Weights of a small mixture-of-experts language model, trained from scratch on English Wikipedia.
Size: 13 layers, width 320, vocabulary 17915, 139M parameters.
Experts: 256 experts in each of 12 layers, 48 squared ReLU neurons an expert, a shared expert of 128 neurons.
Training: a variant of Adam for the experts, 1088M tokens.
Below are experts of layer 9 (counted from 0) of a mixture-of-experts language model. Rows are named router (the router's row for the expert), up (a neuron's input weights, with its number) and show model dimensions 200-239. Each number is 50 + 10 x the weight over its row's rms, rounded and kept within 0 to 99.
After each expert's rows: a language model's description of what the expert responds to. This comes from a sample of Wikipedia text that the model never trained on.

# expert 18
router:39 60 40 42 39 66 43 50 47 59 37 62 42 47 48 56 50 59 57 49 58 45 56 55 64 43 49 60 44 52 60 60 53 37 61 39 71 45 26 40
up0:38 39 58 43 69 36 44 62 51 42 55 70 54 51 55 44 70 66 41 56 49 49 53 42 53 41 58 51 47 52 51 35 59 41 50 77 50 35 60 62
up1:48 45 38 61 49 49 25 45 62 42 59 59 37 40 67 57 42 45 81 46 52 37 52 36 38 56 47 53 50 39 51 61 37 51 57 53 45 51 27 59
up2:47 60 58 58 46 22 45 53 50 63 51 44 41 52 48 57 45 49 48 44 37 53 53 47 68 53 35 42 40 52 55 60 53 54 41 82 57 55 30 61
up3:54 46 41 64 40 56 38 41 66 56 54 57 45 52 55 56 70 38 45 64 42 38 44 61 68 35 53 51 46 50 51 55 51 60 63 62 47 71 51 60
up4:63 32 45 56 54 62 48 43 46 56 53 53 44 36 54 57 41 63 40 59 47 61 51 58 60 51 54 45 43 49 52 61 40 57 51 42 45 37 31 55
up5:54 27 64 49 51 41 45 38 50 61 48 53 56 69 05 56 43 51 34 36 62 36 54 44 46 35 48 58 46 64 44 53 53 45 56 52 54 46 42 56
up6:46 60 58 42 57 41 59 61 55 65 63 50 48 72 45 35 42 51 65 55 66 36 61 75 44 51 47 45 49 66 54 57 53 37 77 43 47 49 59 56
up7:45 50 47 36 55 50 41 63 59 38 61 64 32 49 48 47 52 35 58 53 46 54 46 50 50 55 52 57 74 46 41 47 44 49 35 49 46 50 52 60
up8:36 53 48 61 47 63 35 57 49 63 34 38 49 43 32 43 43 47 33 59 62 68 64 38 78 42 60 58 49 44 44 44 41 43 38 33 55 55 42 52
up9:63 53 56 50 48 50 35 49 43 59 58 42 52 61 42 72 47 39 32 40 47 49 36 39 35 49 49 49 64 56 50 53 62 47 47 30 53 46 23 39
up10:56 70 40 41 41 53 62 52 39 68 45 64 55 40 52 48 52 62 32 48 48 59 62 61 66 67 54 45 38 48 52 50 37 41 57 38 61 54 46 40
up11:55 42 41 45 51 39 51 60 51 56 51 59 47 49 67 53 44 55 55 66 60 57 52 68 68 41 50 47 44 43 49 48 51 49 49 49 47 61 71 49
What it handles: Opening syllable fragments of rarer or literary words and names, such as cour in courageous, Cor in Coriolanus, tre in treacherous.

# expert 26
router:37 54 49 49 56 32 60 56 64 51 74 49 46 55 44 55 64 40 65 69 44 68 63 62 46 36 43 63 52 45 39 57 57 63 47 46 50 49 56 36
up0:47 49 50 36 78 45 52 47 47 69 55 55 34 50 50 40 57 39 51 68 51 52 68 29 59 45 52 37 55 51 51 31 67 44 53 60 57 41 50 53
up1:43 46 48 51 51 52 40 34 67 58 46 54 42 51 53 42 43 24 57 45 51 35 48 54 47 56 40 56 62 45 63 60 35 56 51 32 53 47 44 60
up2:56 45 52 55 42 41 51 64 50 58 43 47 69 63 45 51 63 36 49 40 47 38 62 58 43 40 38 48 44 57 38 67 56 60 41 68 46 54 58 55
up3:52 40 55 43 62 42 37 59 57 34 56 50 32 32 51 47 63 41 59 62 30 57 40 52 62 41 65 43 51 56 32 42 51 61 64 55 34 59 59 49
up4:57 51 48 55 45 30 49 57 53 50 60 41 46 44 52 61 49 60 37 55 49 42 45 43 74 52 49 50 46 56 42 43 34 54 37 43 64 63 56 47
up5:53 28 58 66 44 47 46 54 47 51 40 49 41 62 34 51 27 55 45 51 43 52 48 23 67 24 41 55 43 56 25 40 40 46 39 45 41 54 52 62
up6:52 42 55 35 54 47 55 69 53 63 54 43 20 72 32 25 48 60 41 52 57 49 58 64 53 62 39 57 44 58 58 53 55 49 69 51 42 53 48 46
up7:43 49 46 30 46 50 53 73 60 41 47 47 39 54 49 60 43 30 59 48 64 41 45 66 53 59 45 64 58 52 51 55 47 56 51 53 40 42 52 55
up8:34 53 45 59 46 67 43 54 52 68 43 45 44 61 44 47 41 41 55 50 54 64 74 43 57 48 49 53 40 42 52 46 35 56 47 31 41 59 42 55
up9:59 63 57 51 41 58 38 50 54 52 43 56 41 56 41 58 58 35 43 44 44 57 48 47 42 47 43 63 54 45 63 57 43 52 48 37 60 40 38 39
up10:59 65 59 57 55 55 55 61 48 66 53 44 57 48 57 43 49 57 28 52 39 56 61 72 50 58 48 52 63 39 60 62 64 56 49 34 56 52 57 50
up11:49 44 42 45 60 44 54 53 40 55 57 49 53 45 65 52 47 62 64 55 64 46 51 60 63 42 48 68 55 58 50 63 55 39 41 63 43 69 55 52
What it handles: Institution nouns like School, College, Airport, Academy, plus number words and digits in event names or decimals (12 Hours, 1.0).

# expert 8
router:46 51 43 55 54 42 34 48 47 67 70 25 61 55 52 57 53 53 42 57 70 51 40 64 69 52 45 52 57 63 37 65 50 46 55 57 41 39 52 49
up0:39 57 53 47 47 31 46 56 63 66 52 44 35 51 58 46 51 45 45 60 58 45 63 31 60 49 50 57 55 48 44 45 41 47 42 62 30 37 43 71
up1:60 37 53 69 52 46 49 45 71 54 34 45 47 54 55 55 50 38 64 45 39 50 61 33 46 52 38 48 53 45 48 55 39 47 67 43 36 57 27 74
up2:47 38 60 57 64 43 54 75 53 53 63 40 57 55 55 62 54 50 49 48 62 52 51 49 61 58 22 34 40 57 65 49 52 64 44 69 45 76 46 49
up3:53 42 51 50 57 54 47 60 51 42 43 49 31 45 39 36 52 30 66 38 49 53 51 56 58 40 50 29 51 63 40 50 46 68 59 65 50 71 70 51
up4:46 53 42 57 46 52 35 39 59 54 54 63 55 38 61 69 36 57 32 49 53 28 50 46 57 55 45 57 54 49 40 55 35 52 43 55 47 48 41 53
up5:45 27 52 52 43 43 52 46 43 47 46 44 50 52 50 40 44 49 61 44 41 25 46 35 47 43 53 60 62 74 38 28 55 52 53 53 41 59 47 53
up6:54 57 54 47 52 45 50 56 51 64 53 55 49 64 53 21 47 42 44 53 55 28 74 66 32 61 50 34 50 65 50 50 52 39 53 37 38 43 49 57
up7:46 64 50 56 54 35 36 62 48 54 54 47 37 42 36 46 61 49 63 45 52 35 47 49 53 51 44 61 59 49 47 60 54 51 39 48 29 67 54 63
up8:43 67 41 49 65 53 49 54 48 51 41 47 54 52 52 37 59 48 43 63 52 67 49 54 56 48 48 48 35 49 50 47 43 44 30 20 44 56 44 53
up9:50 48 47 52 51 62 46 55 54 47 45 46 54 40 39 37 44 31 41 38 45 63 50 43 24 47 54 61 52 43 50 55 43 63 54 38 59 49 28 31
up10:57 62 49 48 53 48 44 50 60 54 58 64 63 62 79 47 39 42 38 49 51 49 58 54 47 59 56 52 55 61 37 55 54 36 43 42 46 48 53 57
up11:50 45 33 52 48 35 58 47 45 46 50 51 49 55 60 57 46 59 56 53 65 53 24 56 63 49 59 53 53 53 47 53 44 54 48 63 29 53 57 51
What it handles: Pipes, spaces, parentheses and digits inside sports result tables (football squads, NASCAR, cycling, swimming), e.g. Team Sunweb |, (on loan.

# expert 46
router:51 67 47 47 36 48 59 32 34 67 44 56 68 54 61 38 72 33 50 64 67 63 50 45 42 43 52 41 34 39 46 34 56 47 64 61 58 49 48 70
up0:55 56 57 40 60 21 48 44 59 51 67 45 46 53 44 50 53 63 54 55 67 57 62 44 44 53 47 46 48 44 44 22 42 35 56 56 41 46 58 57
up1:46 56 56 71 53 51 43 53 71 61 58 55 34 62 54 41 40 32 67 54 45 45 51 38 48 53 59 41 48 37 51 63 43 43 52 48 56 38 43 69
up2:33 49 56 64 60 30 48 76 51 64 55 36 58 54 52 59 66 49 53 55 48 46 55 68 64 64 37 30 41 75 55 59 61 62 34 73 54 51 50 54
up3:56 47 45 45 46 55 34 48 53 40 42 54 45 48 46 59 52 39 42 54 43 55 32 62 60 45 44 39 40 52 39 49 55 58 59 60 53 65 56 59
up4:69 44 46 56 49 64 50 50 42 56 56 66 44 35 49 57 46 45 51 49 44 43 49 50 69 62 43 48 61 60 43 45 46 52 52 38 49 36 43 49
up5:41 47 71 71 41 50 63 57 50 59 55 48 56 46 57 48 21 33 62 57 57 53 65 53 47 43 39 53 35 48 44 47 62 64 46 49 42 51 52 65
up6:56 55 52 50 52 47 59 55 56 75 46 53 44 45 39 38 54 43 51 39 60 39 69 64 26 68 45 43 36 64 43 47 45 22 57 49 46 41 51 69
up7:34 51 52 40 68 37 24 71 37 45 59 53 41 56 36 53 48 29 64 54 46 51 55 57 43 48 44 39 55 44 34 59 34 48 38 53 38 43 46 55
up8:41 57 50 63 55 64 49 44 52 58 48 52 48 56 38 32 57 54 36 51 54 42 55 42 61 45 38 40 57 44 54 47 45 36 46 41 42 39 34 60
up9:52 49 43 48 48 52 48 50 60 57 49 53 53 45 45 55 58 40 35 44 43 53 44 37 35 63 61 65 72 46 60 52 58 68 50 34 59 43 43 32
up10:49 61 51 54 43 60 56 48 50 66 48 56 65 59 66 53 47 36 54 58 42 52 82 60 49 56 53 49 49 45 54 64 58 50 56 47 51 64 47 50
up11:48 44 43 57 51 37 62 54 58 45 55 53 39 41 47 57 43 55 65 48 53 55 45 62 53 62 53 57 36 55 53 53 49 36 35 57 37 51 64 55
What it handles: Words in section headings, See also lines, en dashes in season ranges, and sentence openers, such as Death and legacy, Career, 1957–58.

# expert 39
router:62 43 33 44 47 34 52 59 62 57 50 36 47 38 46 49 50 56 55 59 57 44 33 61 44 48 31 51 55 54 32 54 60 58 66 44 51 62 57 45
up0:32 46 57 34 63 39 47 58 61 56 47 44 33 51 64 43 49 54 45 63 58 41 57 53 48 37 56 45 48 50 48 37 59 41 47 66 45 69 49 53
up1:44 49 58 56 41 38 33 39 76 49 58 44 40 66 71 59 38 39 54 40 50 38 58 37 42 51 49 41 62 38 59 64 40 44 40 37 57 51 25 70
up2:57 51 63 56 47 27 62 74 46 56 30 41 52 56 32 67 44 42 48 49 53 41 68 45 56 45 39 41 30 67 30 48 45 58 40 54 42 58 60 55
up3:60 58 60 65 44 50 46 53 59 34 51 49 48 45 59 53 60 48 58 55 56 46 36 57 61 45 51 46 55 51 40 50 37 49 55 50 39 54 53 48
up4:37 42 43 43 46 47 43 50 55 52 60 48 38 32 46 67 55 62 53 55 51 34 40 53 74 60 50 43 52 46 57 40 47 58 57 42 48 22 55 47
up5:55 34 66 60 45 49 62 50 36 50 49 43 48 43 45 46 39 42 39 51 38 44 60 55 44 37 53 47 31 50 43 52 53 41 55 47 43 64 54 43
up6:53 54 59 49 55 48 46 58 44 63 59 46 33 60 33 19 47 45 53 52 64 33 76 71 47 74 40 46 56 62 54 55 58 31 59 47 51 51 45 39
up7:45 51 47 33 60 42 46 65 43 47 56 46 30 56 40 58 46 47 63 45 59 46 44 60 50 56 38 43 57 39 26 59 41 51 36 65 26 45 48 58
up8:52 63 55 70 47 63 50 59 60 56 45 64 64 53 51 40 67 45 44 60 57 44 48 52 59 49 49 57 42 39 42 57 41 23 43 38 47 45 40 43
up9:48 51 50 80 51 56 47 46 59 52 49 53 45 49 45 50 38 52 38 36 43 69 44 48 37 61 53 51 58 44 45 65 48 41 48 32 49 61 28 41
up10:62 63 49 52 69 55 60 52 46 53 47 52 67 57 52 48 52 56 39 52 56 43 54 60 53 51 47 52 54 42 48 46 51 45 49 47 48 59 59 29
up11:54 36 35 34 58 56 46 58 45 49 69 71 28 44 52 65 49 56 67 52 67 59 29 56 61 59 48 50 45 42 42 52 54 49 51 60 42 50 48 45
What it handles: Field and domain nouns and adjectives after of, both, or between, such as food, housing, music, philosophy, and the -ism in Shaivism.

# expert 38
router:68 50 53 56 38 47 58 55 47 56 46 40 46 54 68 45 40 47 54 35 49 46 49 51 53 61 53 59 47 41 66 38 27 48 38 28 43 46 52 29
up0:50 46 53 50 55 39 35 51 52 52 58 48 40 50 63 35 54 53 36 57 42 45 44 33 67 48 61 50 54 54 48 39 46 37 47 60 49 58 47 38
up1:62 43 63 51 52 50 53 38 64 46 60 45 40 53 64 50 50 41 65 43 38 39 46 24 46 43 59 55 61 47 56 40 42 43 51 42 59 52 34 60
up2:54 38 50 51 43 27 57 62 47 47 56 37 48 46 53 62 52 46 56 51 50 55 54 32 70 59 37 40 47 52 54 55 41 60 43 74 55 51 36 72
up3:56 52 45 61 51 17 38 49 66 33 52 63 48 53 59 48 62 37 47 48 55 35 53 64 50 50 58 52 51 48 40 39 40 74 53 53 40 69 66 57
up4:76 24 37 39 56 43 55 52 62 51 55 66 51 32 70 68 45 59 40 59 50 39 69 59 58 59 49 48 38 48 56 54 38 51 55 47 31 43 47 40
up5:44 31 67 68 56 55 47 33 42 51 41 49 50 62 36 63 47 52 53 54 47 52 56 34 50 39 50 54 41 54 45 49 47 43 50 46 53 61 37 61
up6:45 57 53 45 37 39 53 60 43 63 61 43 54 65 28 31 60 54 50 56 54 44 56 59 39 55 55 46 38 51 52 54 72 39 69 40 51 49 41 47
up7:35 38 46 48 55 53 39 65 39 63 43 61 46 65 35 61 42 44 49 46 42 64 61 65 62 60 45 63 62 53 46 58 44 51 36 50 29 50 59 51
up8:46 78 53 42 54 63 55 60 49 67 20 57 54 48 50 37 40 37 38 51 35 56 49 60 69 51 40 56 45 44 52 42 30 56 46 39 51 47 47 52
up9:53 46 55 73 43 49 43 61 56 59 46 60 43 44 49 56 53 31 45 39 52 61 55 37 60 48 51 58 56 49 45 67 41 45 57 35 43 44 49 42
up10:72 63 48 67 46 55 48 50 59 66 62 42 66 56 58 42 49 57 36 52 53 36 51 53 61 76 39 51 40 53 48 49 38 42 32 35 59 66 47 50
up11:67 48 42 55 49 43 58 65 53 61 56 52 51 43 57 51 50 72 65 45 72 66 42 65 54 62 49 53 48 48 54 36 59 44 46 62 36 55 65 45
What it handles: Opening syllables of words and names like Wal, Kal, She(pperton), Gol(gi), Mur(shidabad), often after of, the or commas.

# expert 37
router:51 50 40 46 44 28 52 58 47 48 30 55 31 52 35 77 50 62 66 60 37 57 50 62 46 68 57 47 30 46 61 38 58 54 60 52 28 40 49 59
up0:41 28 66 50 57 31 49 57 50 74 41 58 38 66 53 52 46 58 48 59 52 53 50 48 50 60 46 31 63 54 34 46 50 22 42 67 35 59 49 54
up1:49 47 52 48 37 56 35 44 67 51 45 47 39 52 65 43 49 53 68 48 48 48 56 45 32 49 52 40 66 44 50 53 46 54 64 33 43 50 49 67
up2:45 46 57 64 50 47 44 69 53 35 54 43 47 47 54 53 48 38 52 55 38 43 47 45 59 64 43 43 55 63 62 65 49 57 49 62 34 47 55 56
up3:56 61 43 50 46 55 43 57 61 34 49 53 36 49 30 48 60 43 42 43 51 54 34 51 60 31 59 44 44 65 49 35 52 66 55 43 61 76 51 51
up4:55 46 50 60 43 52 50 50 48 47 61 45 47 34 50 54 42 52 57 57 53 49 55 45 57 44 51 51 50 61 55 41 51 46 66 51 54 37 50 42
up5:56 37 51 47 48 39 23 42 47 51 34 56 45 58 44 53 37 41 38 30 39 32 59 32 47 39 49 53 46 59 46 48 32 31 55 51 49 53 47 72
up6:47 65 53 37 60 49 56 47 40 53 39 43 53 58 42 51 33 59 54 59 50 44 70 63 21 58 34 43 43 67 54 52 49 37 55 57 44 55 55 62
up7:37 58 42 46 61 30 49 61 54 47 52 42 40 68 49 49 47 37 62 43 44 39 37 65 51 57 46 56 64 53 44 60 52 47 35 57 47 39 47 51
up8:50 64 46 58 38 67 60 48 50 69 37 51 54 50 44 49 62 37 41 49 67 55 56 41 53 45 61 36 42 48 55 44 36 58 38 32 40 55 38 57
up9:72 60 49 51 27 57 56 51 57 54 44 42 52 40 35 50 49 51 49 56 40 66 49 54 42 51 55 60 50 44 52 62 50 61 47 41 37 40 48 48
up10:64 70 48 58 51 59 50 59 64 47 57 41 40 52 51 51 38 60 42 52 54 55 55 63 61 61 54 58 49 49 54 67 52 28 31 47 49 48 40 56
up11:69 45 46 42 55 38 62 59 49 58 45 67 42 44 47 60 37 60 54 50 60 45 31 59 48 35 41 61 49 53 52 49 53 55 44 57 44 61 60 59
What it handles: Numbers, units and punctuation in coordinates, areas and physical stats, such as sqmi, cm, /km, kg, decimal digits, and the ( before metres.

# expert 3
router:57 52 32 33 63 33 59 52 45 38 24 52 49 27 45 35 58 56 61 43 35 59 52 51 46 43 62 38 46 54 47 66 56 71 51 27 42 34 50 61
up0:35 48 62 54 61 41 40 58 64 53 50 54 36 57 57 46 58 52 35 74 54 48 54 25 54 50 52 29 65 51 34 44 55 34 63 59 45 47 45 60
up1:53 54 59 51 48 49 34 45 71 45 52 56 38 48 63 61 38 43 57 36 45 39 44 50 38 60 61 61 59 45 45 62 32 58 61 45 58 58 34 66
up2:47 46 49 49 52 49 46 56 42 59 44 47 59 46 62 74 57 57 39 40 35 59 53 71 47 47 37 37 39 64 48 66 61 63 47 80 53 57 44 66
up3:61 46 41 55 53 50 39 59 58 37 41 51 53 38 43 40 59 43 49 61 44 61 34 60 57 46 57 35 49 55 41 54 45 64 57 56 44 58 65 55
up4:68 34 36 56 50 38 38 37 46 38 56 57 42 42 49 60 40 57 44 46 56 37 59 65 67 52 48 68 58 53 53 46 39 60 47 46 55 50 49 44
up5:50 36 45 61 55 32 56 45 39 44 35 49 47 47 47 46 47 49 57 51 46 54 50 47 63 39 53 42 46 63 56 51 59 55 49 45 26 49 45 53
up6:57 53 62 49 49 46 50 54 50 64 48 75 46 52 19 33 56 51 47 63 50 45 55 64 28 66 46 54 44 51 57 46 63 46 56 45 39 40 54 52
up7:37 54 44 55 61 43 52 59 37 38 49 52 44 50 39 47 39 32 61 55 49 55 53 46 48 46 40 55 75 46 45 57 43 51 48 41 24 50 63 77
up8:41 65 41 55 55 76 45 56 43 66 47 46 43 69 52 41 57 45 23 52 53 55 76 49 58 39 67 25 37 44 49 48 46 38 44 40 50 43 47 42
up9:65 47 37 61 48 53 52 46 56 48 43 48 47 50 30 60 65 45 55 38 44 66 46 39 57 45 54 67 56 50 50 56 42 56 50 29 44 34 31 43
up10:49 60 55 60 48 48 52 53 53 54 46 63 65 52 59 46 53 53 45 48 49 48 58 60 49 74 54 53 62 52 56 63 47 40 44 32 50 47 33 48
up11:57 39 40 33 50 38 56 48 47 39 53 41 42 42 56 48 46 59 58 49 57 64 46 63 58 39 52 47 41 52 47 52 51 60 49 52 33 44 56 50
What it handles: Periods and other punctuation following digits or abbreviations, such as chess move numbers (6.c4), version numbers, initials, and sentence-final periods.

# expert 52
router:62 48 32 45 49 54 36 30 43 54 51 53 68 45 52 63 71 43 65 66 44 63 66 58 50 53 47 50 45 49 40 38 46 47 51 66 57 41 58 50
up0:41 42 56 55 53 22 51 50 42 49 50 63 41 53 43 32 57 47 40 55 51 65 54 29 55 42 51 49 57 33 41 22 49 47 31 58 40 37 50 46
up1:43 48 37 71 56 51 42 54 62 49 50 40 50 43 53 35 39 53 63 50 49 40 48 46 50 45 51 46 68 54 42 63 28 49 61 45 65 74 46 49
up2:44 41 56 57 64 27 74 60 51 47 49 55 63 52 44 51 55 51 55 50 49 38 58 51 52 55 41 33 41 57 28 46 48 61 47 65 47 51 60 72
up3:61 48 51 54 47 68 39 29 53 38 34 51 55 41 55 54 65 36 61 53 55 47 42 51 65 51 47 34 52 52 49 51 45 63 64 55 61 63 48 58
up4:58 33 47 55 36 62 49 37 54 48 47 60 49 40 47 54 54 59 48 52 48 37 61 35 63 67 50 34 53 41 48 45 42 61 55 40 49 33 52 43
up5:59 50 55 50 35 52 58 39 29 46 30 46 53 53 46 41 34 52 43 49 50 38 56 47 55 52 47 52 55 76 37 49 59 51 56 55 52 49 60 61
up6:44 69 50 52 52 55 58 67 63 67 49 50 39 56 41 34 45 35 47 54 50 27 67 68 45 59 49 51 41 46 70 50 61 30 61 47 50 48 50 40
up7:36 70 48 43 60 41 43 53 35 37 52 57 39 54 52 70 59 30 67 50 56 58 53 45 28 57 49 32 58 42 42 60 50 49 44 52 32 37 46 57
up8:51 57 42 54 42 69 58 45 64 67 58 48 64 48 38 32 63 58 29 53 50 61 54 53 51 47 50 47 33 34 34 49 42 46 54 43 54 53 51 49
up9:63 44 22 60 60 53 36 56 50 50 54 44 44 33 41 54 54 43 36 48 36 63 48 45 46 63 44 56 53 40 30 59 39 51 51 35 61 44 51 28
up10:64 73 51 50 44 56 71 46 46 63 50 46 50 51 46 44 50 39 44 55 46 63 55 71 43 63 61 46 56 53 54 69 38 34 38 43 63 64 55 40
up11:58 57 54 45 60 46 53 52 51 51 67 51 50 47 62 48 37 58 52 50 50 64 43 55 52 53 54 43 51 54 44 54 59 52 37 56 53 59 52 46
What it handles: The word the, or a possessive, after a preposition and before ordinals or superlatives, such as for the eighth seed, the highest grade.

# expert 56
router:59 49 45 61 30 52 51 55 54 34 34 54 52 55 47 44 45 56 57 37 65 53 41 59 44 60 44 57 51 66 47 54 51 56 55 40 63 49 40 35
up0:46 49 50 40 49 33 55 56 41 62 50 45 51 54 55 47 62 44 34 58 56 56 50 33 51 46 47 41 57 53 51 34 37 42 38 68 42 51 41 54
up1:44 61 53 49 46 55 59 49 70 57 44 46 53 57 61 60 42 57 62 62 55 26 60 31 45 60 62 47 48 45 46 38 66 43 57 47 42 54 38 63
up2:49 57 57 54 61 34 68 56 40 48 55 41 43 55 46 72 63 57 57 46 24 35 57 35 55 57 25 50 36 39 58 53 55 62 50 66 53 50 36 40
up3:59 49 62 44 59 39 43 78 59 33 45 71 39 54 59 45 49 36 61 42 52 54 41 51 57 40 66 53 59 50 37 37 55 69 48 70 45 69 57 57
up4:44 46 47 53 39 60 53 55 56 49 46 62 49 35 49 48 46 40 40 54 61 37 49 36 58 67 75 45 48 52 51 40 55 57 47 50 40 39 35 51
up5:49 37 64 58 53 39 58 44 43 49 39 51 48 61 35 47 35 45 51 38 51 38 57 44 41 36 53 51 33 57 39 40 66 55 41 46 39 49 52 50
up6:42 60 44 40 58 42 48 64 63 64 51 45 52 76 44 30 65 44 45 54 46 25 60 69 41 53 44 56 39 57 51 40 52 40 57 44 50 51 61 48
up7:64 63 53 38 56 44 46 64 44 44 47 43 33 47 50 63 46 51 61 42 36 57 32 63 64 62 46 48 50 40 45 42 42 57 40 55 43 48 63 65
up8:40 45 49 44 60 70 52 50 56 46 38 44 55 72 36 37 67 32 24 58 67 44 68 35 52 39 57 44 51 49 65 52 52 51 35 35 47 56 33 48
up9:51 41 37 37 63 42 51 56 49 48 37 38 44 49 48 55 49 55 50 48 43 70 36 48 48 59 55 64 42 45 47 40 41 47 57 31 42 41 38 48
up10:45 65 51 63 44 53 51 48 62 64 59 52 60 41 49 47 60 47 31 65 47 54 54 68 52 55 55 42 47 56 57 47 56 42 53 31 51 54 53 44
up11:62 45 38 44 60 46 53 56 38 48 63 53 50 46 54 63 37 53 72 56 39 27 47 56 57 47 34 52 63 51 42 61 50 42 61 56 45 50 60 51
What it handles: Suffix pieces and whole words for actions or abstractions in prose, like -ing, -ances, fighting, continues, connection, progress.

# expert 10
router:40 37 51 50 54 36 73 33 41 44 48 46 41 56 51 50 65 48 63 54 49 40 60 61 62 48 63 49 49 63 52 35 50 57 59 44 53 40 60 61
up0:42 49 55 44 65 41 56 53 56 48 46 40 60 60 44 39 50 47 43 50 72 45 64 32 62 44 50 46 49 44 38 39 41 41 45 59 49 48 64 49
up1:46 38 39 56 50 50 37 40 62 63 52 67 44 58 63 52 65 38 53 57 59 45 60 39 38 47 53 67 47 39 56 33 47 31 50 34 36 66 29 69
up2:48 55 53 63 55 51 63 58 49 58 52 41 56 58 49 70 61 36 57 45 41 32 46 41 67 59 33 41 55 69 57 65 60 56 50 68 37 62 55 71
up3:53 41 57 67 33 41 30 57 63 34 47 53 33 44 60 46 56 47 47 61 47 52 41 63 55 30 63 48 40 48 40 58 51 50 55 56 60 60 64 53
up4:49 36 32 59 45 54 50 68 47 50 51 49 51 38 47 55 48 48 33 57 46 30 63 31 73 51 44 54 51 57 49 36 47 52 54 26 51 38 43 55
up5:46 27 59 43 67 45 56 53 39 57 29 38 57 62 56 47 38 37 64 47 39 46 62 37 56 37 54 42 37 66 51 31 57 63 56 46 47 80 50 34
up6:49 63 53 42 50 42 55 44 63 42 49 42 39 46 43 38 56 43 54 51 41 34 63 63 37 65 40 49 44 57 49 43 46 30 64 62 58 50 46 58
up7:40 46 48 37 51 51 27 50 41 36 47 50 40 53 45 53 37 46 61 45 47 57 52 42 36 63 59 45 64 45 39 45 44 51 52 53 30 37 55 43
up8:50 56 43 50 32 56 33 55 26 52 58 49 59 58 57 41 49 49 50 56 51 50 65 60 54 41 46 49 40 32 48 51 48 38 36 51 48 40 53 36
up9:66 43 45 36 48 50 49 56 52 60 42 38 40 57 52 53 56 58 45 41 56 71 37 40 58 50 55 63 55 42 47 45 35 55 43 35 42 48 52 36
up10:60 60 39 49 39 49 50 45 52 49 64 57 50 53 54 43 52 63 28 59 62 56 63 57 60 51 53 51 55 45 45 44 45 40 41 35 61 46 32 52
up11:49 51 52 37 40 48 47 51 36 49 58 47 39 61 69 67 69 58 71 60 55 55 53 54 63 30 50 53 46 49 59 53 49 64 56 61 56 57 45 47
What it handles: Tokens in sports and chart contexts about winning, awards, leagues and teams, such as won, UEFA, named, clubs, Albums.

# expert 17
router:48 52 45 73 38 58 40 48 35 48 48 45 46 60 55 39 53 33 46 50 53 47 57 52 45 52 39 61 51 53 53 45 50 48 34 39 47 34 55 43
up0:54 54 59 44 58 36 47 56 36 62 55 51 43 41 52 50 40 43 51 60 67 49 59 14 48 44 42 50 62 53 45 34 47 46 58 49 46 35 49 49
up1:42 49 52 50 59 53 48 32 53 63 47 35 52 62 64 47 51 37 60 47 51 30 67 34 33 49 36 47 51 35 56 41 42 46 56 38 37 63 44 66
up2:42 33 42 54 48 30 57 53 40 55 59 44 50 47 39 78 50 61 57 42 51 56 53 56 56 63 32 34 38 53 50 57 49 66 57 64 46 53 38 51
up3:51 49 60 55 40 56 58 57 49 41 50 50 44 48 63 45 66 29 53 60 57 48 38 39 63 54 67 43 36 60 40 56 46 52 44 57 46 63 47 57
up4:46 36 38 66 50 40 47 45 60 50 63 59 56 48 50 64 53 56 33 52 41 45 44 49 76 41 47 50 40 56 55 44 34 49 42 42 39 53 55 56
up5:42 47 66 49 42 40 46 55 44 52 43 32 42 65 40 50 29 59 45 56 51 28 45 49 56 42 48 62 46 73 32 45 52 27 40 51 42 52 42 66
up6:54 67 48 35 56 39 67 56 56 58 53 40 42 62 24 25 50 62 42 55 61 33 58 69 43 60 40 44 41 64 58 45 61 51 60 61 61 47 60 40
up7:58 62 51 39 60 32 44 67 48 54 55 51 35 61 50 48 52 41 61 46 37 55 51 35 55 50 36 55 69 36 37 45 39 62 31 52 41 39 51 55
up8:59 53 46 54 55 53 54 51 53 64 41 44 50 56 46 29 62 37 27 48 68 56 56 32 49 53 64 47 32 33 51 50 36 50 47 43 38 51 45 43
up9:61 49 37 58 49 64 40 45 63 54 48 58 47 51 51 61 47 39 40 39 38 71 54 60 50 61 53 58 59 43 48 54 41 66 50 43 61 39 56 46
up10:65 69 42 46 52 59 39 33 46 51 42 64 63 45 52 52 52 43 30 54 59 56 67 57 54 71 58 40 59 50 57 58 47 40 40 43 44 63 59 46
up11:55 45 40 42 47 43 34 65 42 44 47 60 33 46 62 64 50 48 62 52 61 57 29 59 63 49 54 48 34 45 54 43 65 33 39 58 47 50 57 44
What it handles: Abstract or generic nouns and participles in expository prose, often plurals before of or and, e.g. resources, activities, designed, facilities.